Below are experts of layer 5 (counted from 0) of a mixture-of-experts language model. Rows are named router (the router's row for the expert), down (a neuron's output weights, with its number) and show model dimensions 0-223. Each number is 128 + 24 x the weight over its row's rms, rounded and kept within 0 to 255. Numbers have three digits each.
Before each expert's rows: "comes before" lists some tokens at least twice as common just after its tokens as in all text. This comes from a sample of Wikipedia text that the model never trained on. Tokens count by the router's weight.

# expert 15
comes before: ",", " |", " (", "'", " and", ")"
router:133150108148131094087177082144093106150168124111132125116132079146142119138109110109115119118113117062124116126105121124136108146124093117139139149099131139135136144141141120119150125090064144136119131110142134163152141117091126078136119142122125123125112137124142113185099141134132162116175126094099135170123100092133093130153100099107090094132157142173114107141134117105145168191116085072146116115129123120168147143099121167155123117174126068140131110128106115112125122110172176124105138098122093110168114173144092136107131113162148138116147135161131148114082117159096117153117142160165133131132124112152114151140107122120110139142081151081101167130125168137122142138138
down1:117163154146109099152138120153123063158142112108120099138142140102174160149130121129116135109159107088093139133137120111134144119148132202123137120152113153102137137157106162127052141108121122118101126127140123118126139126137117156122175136162142119118113134180151137086132117154139173100116151099129133129155099167196122123148111128107164105141109196161165131174112144123105123144139114137136137175128122133106115116143117106139117143115128139144107122170102135099105159132102135131172131169130110114148074159132154158125110128133159110149161142112177131098097131126122156165161149133131176127132106129175174131138095149113111154133117152104134086120106105088135149116164
down2:125099115102123139126129147144130135155147104089115147104116129121155167138130110094146116127135130161102129107141122103131117147128120116112161093124160128142126135149093158138133108103139086169135128089152123090126158111131167108112128098169138124130074067105117144110133149090152115119125097152131113122109124168154123112117104105101045136151118180115142085105141154102181126106171143147126145131107131121146090136076128097133152143162142153181147109110079170112115140149126154127137193114111135081114138107143133108138127165131113156123126102121162118102104137085144125128095071123133107094131162094152151118142095148135158140098112148122096137132141105105121155102078
down3:145124114084155137107145089137094135121135131113167121104097121115165135137089134134097083105102095190104138135136091106130118139092165100141123130123141131145118084105087114118151142115136135162121125106128123073160126137115088105099176158108140081126110119140136152123134133148188145135172132118131101120102156101088134163137105155135071153167140133148128106117132122137097161078122145088126119156126164121154139146100107127112100166136154126121102119185089140139122153095166097131109125115135137132191097124153133115113131096152113111135113151111144147153097140132123141111111144160177113175151116111145139129159133117177182084109140102106114128148114152124135129134099
down4:146121146101134117155130115136132120143134135177115080051124123115156112140117157127126094116128095092129126133144090109152141132148126129134127145167154128156130151127122161162127148130074104124110103127137111127155157105114099090090153148121131136071131120101147127142106162140118132124138135122064127104095142133130169162121144132128134094096139134116131143105142113096172123136172115135170099113152130134139113165146071124125105089098117121143163099150135116146085119114082078144186103136118155140142097160132142106120122094091092146141131194109151119135117137117082118172132114158125150146138098129148114151154104141074143120180122149132178117139144126120147112100176
down5:095068149144084109169164122124116135163160089148147160084116148096118111137146128126122116147156153107117156130148164138081143112103145093132125146088116121131149136119151117188132122103118120121118148143133094159130126147171129113138124157093099101202091171102142042139122129137122158090142131091140134141158091117097121115147127131126140115164072142138119170194114134155117162144120135127136153163148149167126124139101121162127109172115150132142120120111122149141109132122109147133144133108138130112102111143122098127170116139119102100110158098131100123133170148099161091120146108111108125130135151133144168123135124137140108139101145081128111154113153092151130173112161

# expert 5
comes before: "s", " of", "ed", " to", "ly", ":"
router:109137079126093139148140100096134113110124123131116111104144124164102137144132124119107152125145140130117082159141113075172136113115108089107105101163128117128127134115092146092115119139134147098136189161108111156095137124122123159138156143100159128083091103140109100157163147144050114115113133104140123184100116144113133146117135123184135089104135154149133156127123110129110093110124138092130118118117121126108087166131107082155114126105105082154068099114182085152117143133167100092123148099122139127141102107128148116154131117180124126160097142138098133149111109114148135146154163153122119127140108118120145105108084146126087160152141176111158120122143151121087097116155
down0:125092091120135125137086145080107133181115098175108122112103146155092141126128121100106147140127140119141121109108121082096143119135137174103137129131137126140145137111118199129155089171113139144136092136141103119117133117145122106142109129143115174136147116115145163116140103127113175105143157073112153117105153139143156087167091129135115103166118118160146178133107139153121081153159124100145171157140153122088118123116132152141152131109155175116170095132092152149120108126087116139149163135152172126110142164176159099102121129101144124125155115121137088168120143100157110147137123121071111095093161136149108093119130090113154098117115105102120129149136164142123156142111
down1:144147100119130153174167131141158102118097098126095145113105096118148134097144147137118138129143153119123162082123131144116104108179135101116129094132093120123087126143155113131139142072150145126124135132108134113144122094144119064158126126122089085136132165126109158110160153125119127128121104157146159161133132125088107133131115143150139123131159124122111134145125141152146160141082140140126129091150081100136112107118117126148127120138138150132162129079079180116104120138172140082121091116143153092133139133133168129136084096125123119154105076132112167186182129164123174116146131084128165094119099087175105111086153140088127122131145127095165115135115085127147096135127
down2:157153164140107146115115126127131133123146138148193133125177130109128118146119143130124143148180120137112084128166143164107147113066131128109111101131121140132143103122149126149117082152094126128128137135148192126112120145139086163142124135175133131191111119102122117114132147202125169127129135131127133147097080147097116103153127115122133176150113133138124071129119095118104122154120103170133173120130119151114154092086129119105142154119114103111108109152105153135108147107108123113147119126130138115151132115167129115081122067147108110160140119136132125181135089149147136117134135121159137124103095123082136127138134129095051131093131072166124142113135128136169106149170
down3:161127111129105072117141067131135145134130142118099127150093151131103082114111106168130126066130120099100170114146127142144130116128132125094118147130149122094152157118122092091141109134102101191151126130146090075099132119095125133120133120136132140106115139161131095112112145087121137113138113114148114114149166153154121116098140115123124143146159135117095106109128149136081147145110130119076138144135115089123115124128097162147127112136120128148100155152112107096117190127147142095110122175120172096076144141162094106098126179128123092125145084117128078080134167114134148141181136136105111185140117098182107136152124111149142067134121131118135141124102127120125130123112
down4:125143147156150139130135089141132116145148123141133144085124137133146086144110168142132121099126142137116093118100155136127090164146100155118118110144139109163091157113105137120147106114090117104115108159141111142084113141099151093175122104109144159154141119127134130119122133109123111157145109106171132154132138130098118146114106131106080133199084122144151169115141108185139120095177134125103172122092135102089177152135133124128162097139128133136095127140162154116125156139118128105117148147110056130143099155100147149095096110095128204141105141126160126131165118168148099141121141121138156149175129126143158085142122144107157108121143088106092163139164129094147147154107

# expert 11
comes before: " the", "-", "|", " a", " 19", " S"
router:150141135136120126117154163171124101108106117115137141094172140108115103142142123126129129088142139153078153102134140109101108133110175135092127157123122092154119147094145101104169136127111152148105108163093104142146114160173109147105155083159098097127157127119137170107140104180152147138132107076094125126148151145108091070106142127147152076096115141108134091106167099110111127118113116118130155160164140133089133079120136155130156147122139105157115109113142128095112117133130104154151094099101114167128161165106159141103108112108111135113153141124144091135072136082142113147117120110182143153094101113127106111116133108165180114094145097149108145106137130131099133107125
down1:087117098131090158166119092130145194138106130144127081106175177095167140100121128107127145150161080158154091153131111129167149086123100106126112082110151115138128081120129140156159094128152108153110101136146160130116117100130143123122114112124158106137143128160139127103111108151154155092113137057148137154150119120153095090131112137120079120094102093148134084129134130145124175097133143123129164097111127144107111129128118121150104113110120154111090117145104147127175151129146129126154141167127132152124098120111161124127172107082165086153118150126144110151147087088126112117159135120146121115132087150130158123138138153140096105128136090111144147106081113120122174114114
down2:136086123151122109102145217108131074134136114113134122080101088113119090148130107116126128111116094141138131177122127084114114174125100114100088150134181133126138114132159141151169142102140105094081116082130150151087099150118101103117131104063121080122121143107142129145165143116120054111118106099121152132117124168083115136146165139139120133093168152136127132127138117121114108145095108155108138153129153127123126176100181127169129147097145130146149128125154111140140116132118171121159108144111099128123132117122127133141119121144158114126144122150187105146081127121105129126112145104139122122105123153091125128106092127070103104130145148144100124129159112125093149104118
down3:131108086135121104128131106149173139151133123146092118132118181131083148150166110146132122141135109116125114127155088154105065127112092131135147103113105109146076088117082164153125129191149097124113127093167147084097113134165141166105123169131119154158133152107152126110138142178093151158083147151120067128110171126117118151109135152114108143109116132099133111104132119091126135106139114135141125153147119094147168138150129161105178114125136151089143133145173107138161094133108123126130159175086112137138106101113105129097138125115145130129164137176138091120145136119137117116072108126130132111137114114166148120111146082123179087160131127103136114100152136125157112134124
down4:107072183129124092154149094097134134164076096148114099127160152091139133118108132111119119110141190136115149082122142115097134120113143122144121143142114109062115114140107135167124142134098147139120158146132089171171136160071123132136133135129152119137127120099159127100117129113116160154102121099084155098107160098120152140147152125142130181124101134130142100155127088112149101109141130098142107115161073114125103123164139112155115141122133092143127169074151135171114127118153112121134143133145107151127120131069167140172129153167076149116131139139139140141151111136149169168131143109118133153135107115128101141119122142156145092126108133078140119122138130087130102095177
down5:151135157182143120107111113168101133076148123104108132138158108139098135111127115101133108154087164113153098102104116146120086138097103117130109125139118125130145116148133164140116136137169145129179130108145147099118155173152118079133157144123135134146130133103168132086100078117177112126185105106110149150145151133064111072118109124121148147114113141138123161118136142127155139100154125162164135108137071175094109132130126149107124167173147151117079119128106120129105145118153134123112094146114121142117151144149118099111099093152120159182149109174153105112108142155087131113132122139102107148115128106142153095091196166113129123156119168129122142130110144102148123132132

# expert 10
comes before: " the", " a", " to", "ed", " in", " by"
router:151125092102115161098098117123122135094131112152151112113169125108140112098093162118132132145124133155132108089112114147159146132148113173109145122112098089136141085095104079128150121164107153131125180126110157137136141119151123161131112120116144119101112134136103146136122102141131093105123107110145157147114151100111137131112140120132107122122098115107140146144142141168098093118119184154128126070099107117107099112135181121155114134146145108141131119114160153148120167153125139135160155186141155177143099110124159135162135101107117193084115153130147111126143187146116112089128159068146143109164140098120141115078121105146099061132152120135132135156143144130058128124149
down1:154162130125158143131124094128158094106105127107167125133144159146093128133060130134149128140127138129120111157131125081083116103133150125109144138122147154129139128156120120104134153143106142139146177136162115148148153205121104104088151148119164183133146093170108110117148113073103111093134119132141177138115142095137119165133105152142087118123164113105141120104152144105134145151157155127141132156125117129111128156125158109140135116105154140063085138158126120179161179137141101131129085159106082112092120146115104106133080098124175154107100153159146107148117156161116106147130130129150086116146126110144128130112151131093126123171138144086129114122149145139144168147103
down2:139092080094146126161136114159123154168133142149104140103100131119124115129142104141117103121149164134125122130142128131168127146140134108146128102132172117103081138107138110156169113140105134124180095131141129156164101087131136142095108130142103125141105133113088138137148123179130104128124111127132100136142111113096097180087142131133103131096130175162122116116075106094135114126114123159123065144103118164097122144143096115185087169164141110128139115158096088130134113086079113136136139140157150113107067125146148082130112111097097087063125109121205117164128115115148128123112144099143132124102184125131122146118145113136131150123115137102091126118133147122134104149122
down3:097096097109152130103093110105091130128119131093178119125144128141086156147142103141097130100173096141156177104063158118148171112181105116124043179134103145115127136130122146134119106161108129110112116064101105158114143122136162150146154138161145093108094127141121119151106156123144120122123067119121174143141102148129163146136161157087135150129147143161136116121110127127124156174162127103164121138108100126128106092094106108147125151114108119117112115136109121148096157096171144133090107117116131125154130139117164139137130113138135101132106117069115139112113106123127139143120107097139159081137116149138084155132104139144116143116086147139172126105116118107140125134165
down4:123116163094144165130130134137124138125107127109155089110108153122083099166128144126137131140134127139131115155103140145130132128119134133100185108110118129075125120083127116063161157134138129138141134121141125118133104110165120155139179119119126146174092118155104161134117136130114076090122106121122101125128151128106094107135129121132100131151100180105125121116105097065106128131162153123141118141107104095141125099127141077149153147149150120168129142147089126122088086140142117118089172145166132107093120113094145096067205133129092146105166104123132131121147146135130088135139110172095157129102139115123135153126119111095120135107114159114147136115082160144073086142092
down5:136149111188080110126119159098116125127135152148114140112160142108119108162118156136141137090136144110105139121109105142103092094093107128152122148060141119136097075116137144097136120153142135117119121131114144127093133105110104078150132121124141107126135159157119149150151139134092083118124114131174158133122130072170175086115105113149151092124097141087121168158092173111116133113128104116155159092143108124132122125101136133101139089166160133122108115130151156177142146121113140108116154118088092125129143123121150145113130165146130149172116110126103128114148124157114138162139148082143100131126121101123130063120144183126115148143109186182157145107102156167111131099137

# expert 2
comes before: "\n", " of", " The", " and", "ation", "al"
router:110158109152128126088114110092108169113166129143098099086135126126164122124105098088117128129111110077177103181109127142128122194124136180132129151185141131096141099081091123145103133142100150123110103157111156129104158093117102104170102158137088102110110130086121134155140165164075130131146115150076144181112147115114127132146096118125119107134116136175188118128108107134164116137101091106121132103116132131095093150157162115172113098119100112150148129106145153130123120183139142125115132121102114103128092107158117113118121113149135134135131122124108133137149126130152101123137122127104115124182154124137148105122122115090090097124082140097124102129138136114081134139132
down1:150131132153123113137122109133143127127130094140144157141146167171100144125138135151147137145127132133128124098091130113155125102137151130115094130170152110126094121101131159165146091108113080161186137106098100123107117117071131127113139089138081145125081126153102152142090142151106165116117164133114127160160102143183125081099124117130130121142117124145091133128132156095141119126182159113113184116114153126084114126094104118184117126148063119136114098096095149108109163122137081165076123117135117122134131132130122146122162150120134171177116079172118143116143152156151124164114123107101153146116152121097165108136151147102121142122181122136124093114151134101142132117101
down2:078149110102145120113158119131133128150141135154141108066125130127118101102124148136090137128092191087112153118143127116134116147134112122133112121109097097141156117124139134190104143090094153091135133165103125145156105160113093100157125125131153128179177105135148151106126104127117119137129139123140156093122109109132109123125170186120097138135121096067166124118140117140104158130129158130132144122126122151125153142105098128173149118127157139159120173087130140113106141175111152089151094151105157128126116083083095119101128141118179125088074153171110120093116153130134165165165122118101141146151139140154157116176120152138140109148107122148157127128087137089128099130135
down3:120123159102141068109114117129091183143117133113119145129134089115172082119107109155122194083134099139127163144121136148107116118139123149138142140121135131164128150108202133125184152138113108084107124100118163115086176120128132112122168160088125150114107155111135127151071116139119111143157133136150114129077091140116128139124144123111120119111166134124127116161078110126117112142087142122133137117153166059115131102134106086132179138176121121164099123139140096101161144099173146147127093142135105144178134140108159145168144099146164129127111099118130131149112119114122101133118132161114114123148125118131113117145163115133098113144119121124124187118152164159131153134108
down4:116114152126154108130153087167150122123120173129115116087130148122144136107100127129146162114118142098130147155105116104148134193152146080121147096134124152120142128096107133117137147160148186094070110203157141095133104150125109114196119112115134102113104136147161146131102179115137102120140138141126085153105140121132147119065083108135128148099116093113120103125137152091148149124121124122129118138145150101169115128144112113137111070121090136094110152103101155145134098144170121152179117118148108155116153104117128106147101114152150133118115093128145113171099128115107100122108130151100095114160106137126107098119114091111122100118131147131135170151159098093134095107091
down5:149122140147136124112135156159119101186105145129086121136088153153119139122095097162142140120149127138079104136151067145149144138170105131143120134105120132089138143108130099155122131127115106138103133134121108151137156128178131113122105135141106127168134107147137106117148119126116133120120111121114117135167115157135141147102148118111044104172126149102118122066133096194162107144110138135165106140185128132117160116101098125093099122109111149163122154172131163146138103156137163149153116120131140153123154123130136163132129097150163131160130162114163099155104123132102128157119124139175129183110117103103151088151132164126138146138138157179097162142177107150136093138165

# expert 8
comes before: "|", "\n", "-", "==", "The", "==="
router:136138127117118088157105150124129136137098126143129111139107140194143124103131107095140116139139106175127135122083117095139146109150142145123086108152096094133124104149123147101071142111163095143176180089167092134102144168143160140125117096137121127148114138115118117081169152136106139177117126098135158117130108129121159125144107116122096141149130118105088117100151089127155104122130134079099107181111158168130100141114147115101148110126153111112121163162110117139139112137078115150135114146157135149052157114133132111106126119123116155138117136105142136120131100138152166133133131122137096077114170124108147084137142167107172089117173136146171095120103071121131144118123
down1:076145082121140126118129091112129148149107128087133148067107155152090130106110123111113134096140124111176140139161144087155109120115095125127132098125143095112086121111136119111099105128127121125105080107122103102104091116036134070145104125156139109073121116088092115115126149155115087098158107147162115139101094089099116108147130119119128125127151093141118111116113136118149141109149118109161134114126132120149102106104150115131116180099142141135129154131102139108118147150116131145122162138112146102109114134173088141152140114162138102163177124137129151138099156133071117145135119125149156156119104157141126117111147109152113121115089123107093113123167133168127203133112
down2:124080119108167133131111116146136107124127148113097129125115162128096132070156156099151129169126137117148135117126098119107149135101091110112134121155137163119154134125135149119124101101117119090076126125125145166124098110112135109114118131125120120111128125157137110109138122123118120131141156135129156137189138098160119114111164137144156130077100117134126119145106072073136096108126104105087152099090131117147188120108145100083095121175132122153114112113065136093124093145171130160144131122095144170130110109115096082127120112154135109136153184148132105106136149080162129140097120165124140141162137111114162079148114164169122117147168140144145176107121137073149153113111
down3:129128110141160134112138121166171091177139099135142096134107135140141136090119165101093162140149074111088102115162128125105143099139149149131105135130107144154136166112128162156095108104130100124128127160132139091196122152099087107125103114124090155128114124117124117115152097134146116125135162135114156121139107103154138135133122143071082095152139179090106077093159146100157122127156112101114128099152172097120163152135096155150115104165168150127146121170110123121147107162076123119169121106128093152118088111128147137127095073119149130102121088137120138129158118102134141111147129116061127134153140130156165147125156138147119108126120134151122121154126138107179124119109
down4:151100098110153097123132157114183174122145158106130104131095143157104075167116137135131121128144129131132155132162118142084114136143127142113086166106118122135159130151174111136082122120102098124170138152096116120179136151107172110110129130138090151143143113122110154178140118113143129126126115146152078149110138123140137093122105143136140140136102111138134131102120118105160127133155132142118125100115091162100118118156114120124155147070097115131131140078109166145083113144053126117182117151097143165143128138114129101107148106125139144107135127061166160153151125108155146152138146108125124130101130155082167123167099165081136120098126186145136156135094108143143128122116
down5:120139110123161116100131102151104149108101111130142171120148166137145134129109106105125114139102100137135164137092148117143112114090113162100156096151087103139110116152143101111169092148132119097128109150143112203154151101094109142109114135145126128155102110137128103160156129173111110138130119120131119122110092135128127104107121139137186112175165148107139127098154090070133116159115119102143115162109167107114114149134133148133113171134113153124108147134134133100111119155153077179112146128111151142090145156125164114186173135115164137111096105080169127123098188120135127109131120079135176101134103153177122137123150128109104136102150098131121134186148110136141146127120

# expert 9
comes before: ",", ".", " of", ":", " and", " in"
router:116153112127127139100150109159102159082139141116093084100128100124137154125155122112148159145127147090168135111142126120122174145119091157124133143155138139132131127117097084109154114096088185101141097152129156140125132107157094098155146152145133103108115154139115127139079179121106106116153138077137138110128180131132076127147107163154128150153130133154117135160109105115100163127101105117104150120145099107157084121148171144154108102107167135145088143093158105135155111139145156096112148154147133107114068121153089121145095134163179094164156109129157125100102147140118134128117144156108129098122161094153134098115144140108130129132081111099093110134125173143097111125157
down1:107139158120162122130110108093139120101148125151109121082086106145097119133160136141129157128100114128101069160128129110106132162096141144076120138106146119157114126125158114145158106137150126153121135126140121140105122151130151104117128137128139145131143135119128128161154117133123120158139179138172121133144096103064096119136166113101119119109162124093094163065111078092125132103126092117122139123180144148132154136097171107114149101121116096169142132123108153156091158147091110151120152120122084142105121120124131140154165118124164180140103134096105130151076157098100130141136125197124146094129144186103112137142132098192131125111110165128121162144102088112121122128109
down2:098111116158209109147135142121131188101128140139124140161071119111121124115139141152046116139112101153101111103087156155148108114127150101148146148152103152135117141077064178183145168148125125155164105121152131140111110108136113139103121104111135148125098143104133095151086131106189115153098086107153105115105117122109126130117134128141064108150152123139124112096142116132135172141113116137120114136149152107152098123142126140147124135111125123119123113137082134126139126160156143113126111164139141135094166140089126177133150116128150124129146132075130163118101116112117123131087134092095145117108162095106143067145150125121122178141128123156108148131126138136156137113141
down3:126101139120121125136196159135096176150146161128149123139124158156117132110131095137091126140116115094170117133140173114144096121137144123153100113095112098143088124118170112153134110143087112103154090085107138135124130117143127111143138158139088155135121162115131100108154128094165133089127108156162085085082150129090138140122159139093104149113156104097121098120123075135135152162170121117140095124148124104117125136129068091090114135122161125139174134113116080103159145139117175120097142102094121120139151152127156143121101167089115131127137171114162114146135107110172108141119152102121107096122139143136128122115119132089124161079160121128115132145129166134147157072163
down4:113145097129122118156118110132108147149130110158181163106136136142144098113123136148144087154127152114141091159163110108131133131085139136123147080133159149147088135148123130138118123138164082121088144126121132100097151137112114095136066127069085110114153135149115132138127090146097127142139126134156111123113126135117109105119138141106140093085122152127102129100130114144101159123132103143127138147145148157125127151091111094159119170096100161139105148161126125119119164135135092117120173096076087123123071132130144097096096135099130120157131179143184131166159129142156088160130158132099147110154147116111100143125083064145132129132181155111142108129165167089148145117121
down5:102111155123134110129128089147144089113163125135126103085115159145119155143087158141154092118132095144136113111117124114167071158106121083133110132132138112112101150131122146134158124130152097088141147172078126115128124106101138091187140097151135131140141084164111154109125162105130123104133134127131155128109158112143165124120066126131134105106139163128134127097090126146124119161127107160136107148137138124139097130118147155128181145155129099098087120135084133145114093099114105154115135182113145131150134156176111098119138130122134141112141085137141131118135161114140091118156103104156072130078106158129146139101123172105111110137106096130119126100195053133118147115110

# expert 0
comes before: " ", "\n", " 0", " 1", " 19", " 2"
router:136142129150114092137110127138155093128142129135140158144130131107085160106106126146087091116137093108106143159171137169094114125135114106132106160146129118125134157118173108128118178103169100088144110098085125094175135144099147114129115118113084165175161131112131125124125100121171111075101114132079109154062123139150098128141141133077119101110130111145147135118151147155159130139145118171139124135158147172149119146132090167184146157143126117120141083128120152143129097122105124109097103123085110134125156160145116175132102113104106111109160149125102177112149142120137114134090164121155149127090117118130160112087157108164129129114118134165137124144114073150137139116104
down32:107157155138098125134145108115077118128126176090107100141113135171114139160146151127147137127095150147114209131101091157142153109132161132126139116096123109142096138121116096138166100169131122164159133111129134145088122129102109121144097167157138127125153173143130128122127183109133159166150121112146145126146128102111210161095158110143102139076106152129108122140132151119114130125098159115140100177124148073118158108114097096123169130104142123123135184156150154102122170129106087138103136113163158138114110138079099134119169151118103137167130095101131110153149127075120159138128138126147158102112117124146132140139096146118148141143144113137137106122124114129100109107096
down33:129076127107122122110103127136095141143137122129109111112070173102168101093134171117113132126119101136111140145100170120090156132127092101138125132130142124128112137103139159091151140135115104117122165091141113113169174141143116106133125141074160145119149142110115108105185160159141154159147116152130096143121113128156093156164085133160139104093119126126117115085175111102155177171113128133145155132103143119140112124122111092159116154150174150094139083166173123064090117127100139123139177130125119150110157136133132126131156142128137144110160172125177103111137126152110121124111129124163140095086165160102142133139127109146149125149096141130111109173135098141141158145165
down34:120109109161136133115144105132106152118150125131073128108120122144134151112117138105062125119124150113151133183095118085150112113136104110126124117155144192166169119118179138149208086122169171088108144097136124099144124116133159125145112135062133095116140141131140141155140129095123088143147100117164133115124135153141117157106146117134122149116165102144115105100093122099112150073127125181162131086106119153099139132073153125153113140114114107120152097157138131092116134113142122136140096134147086118134112106118116165131127111165126113124106135106148100139106192141090122099114108150130101095142138136123150138120103086101095131143129159111145162103108158100130162119133
down35:122142075165122133113136104115099105126162115107167122134064138158108156113184110132109124085169141124176140108138095105139097128070128103088149110133113108103071138120133136147149082103093108157162100119130109094109064129113120112096156127138165117098075118096144115083122150122155132122125138122132119130106131180137107145128137127108148105142175123155093122144073130122090110125119088152137121102125105120142128103119124133166115154090115121107140073129120129109136133115124117136121145159159132114107120151141119123148149079090123124138100101135154125146073135101108137100121129114145131142146148144163144130122109082115136156124121102128087114104164130128144172090082
down36:156112141128133114152136102115165118145120156120130165121106114155160121099116142154144091123072131117136146133118152135172137125139122144149137154132107099155153126117128153098134130188123128164154164117135142085143145109134113121145138090165100181154147156141134122128113138116122157147114195163137136135129134122136071125106136133120108112140135107133134141121159171145175102119114106158090119130120121168138141150141091122085166118130159113153149113092137138174100084120116117109124155127110164123130095107128150137053129151101086099154125137180151106098146131122110190130109141112141162111161100104097155191122136113120150089114080139095106120139095132088157135133140

# expert 6
comes before: " |", "A", "al", ";", "R", "S"
router:126161090134168168123129115146143130151117097132138173155102119082132135099144169170139083144096096103087156136142153151112112095176127075173155128083159141134139131140163150150088106151137120135159131095127165174141187113121165128086129118098121130152135134151146132137138141123125171145098169148117081135149092103144102131150131141138105126117171108134096139106137154103183150144154156090148151125146101131124150132140133127140090120129138106128158131162085127127102082152127140150153149110115105098149116174113116106103150116119155161138125157163148146148137110128124150135140103131108137137147126160163094155131129146157098099125079120093127170093150140119110135138151
down1:116116136130068134170122130122141116103120130100118125134176134107160152137128126130102087089111147158115093098121127079156101104113139157120138068131115109120136141124115122123124150157142128099134173140172123157155176122137154147119122097172119095120119147135136123090127131055145125113117128141148141134176132100113136165105127125126112117098139148115107164114120114102129113125125108115121188127159101135138126126138197083118080134109125153134155157188091137109123113155149154160136146136158154117148118152106120102164138136123134146130153129087129105096151090107129121147136127152134114080084140180176131133133137161109105147116124081097093130132142079124171098118168
down2:125108113130069114112153140108152132080143132145171108126098127088142105145098112125123132140125160130123153151157110099135154146137123128112119147140159161127122127102071124121135095142124106119116101115148151147126115128144136114121148135150098085132142131137150100134163142154144121109152121152095135132123111157142160083114110144102170077123110074196089141150112167130134113155134122116115127133116154081125122149149093105112150160155092136147124174110086152088118137129137126165113155120071161105119144118101084136059130123125159106109135132081148113080081129141130110151101126166110127107095109120100154124129089102126154159198144129112118108129126160130150151088143
down3:133101120103157153147153163081154126157124103146086169123124127133155170126137146118133191163109142148159099135187125150165135147151130169137104096114126092179131152119121131141104148103137179139140112151115078125165109117129129108089160126107149106168133151128135107142088090119138142114136095136139121156104050136145136146143167127148146161155117151145126084096153103139115083088124132090119164152127134070139117093152141107149096136114129159108152115139139126120121115129137129147151137133119123109146138150119131115078120097146162095140123134104082105146142107096146126136097151151142136155107135132082114097149119153152108136152127109103096114130133064144113114090140
down4:121089117155105087110156097115120153126124144141118121136123099135130140135127136131123125088104092132118078107140147127176096111143131147110122144142118196130153145133133104100103104124130132122110121144141104114141123149135085131138082113128115149092092134125146086137137148064134103119067169120142139163072116098119138150180142107142150083094088096120130097116114062083141172176161114148143147124154141134113115095132142150136135121124136117127102148157078191090137123150137099117126142166104118105103125170142139110111081098107143113157146096137111158116120115122104080147127141112118089105092120094111144090135145121084119116115122113107116150134109131114101095130129
down5:118064151081142086102138126112152103086100142138131111126124162125154113169148094118104123150092164181139116157103176177148141135143127146104150126130107088164130129138158121182120146139140134153111152153119105125077128112122074119105134123074126117116150115133163161130098142119150127113106124159104135123159107120138160154124121168121141096099118104156088120134077115152128157120130132161114140131120136159115102124121106093134126153147129157192113125090136111160109171145115152115124103117127154142085110145149136181087093112151143112151148098143114134072116129116117137121108112134154129142152118129126092143147137161165146145132073094100132110135108119152177130093128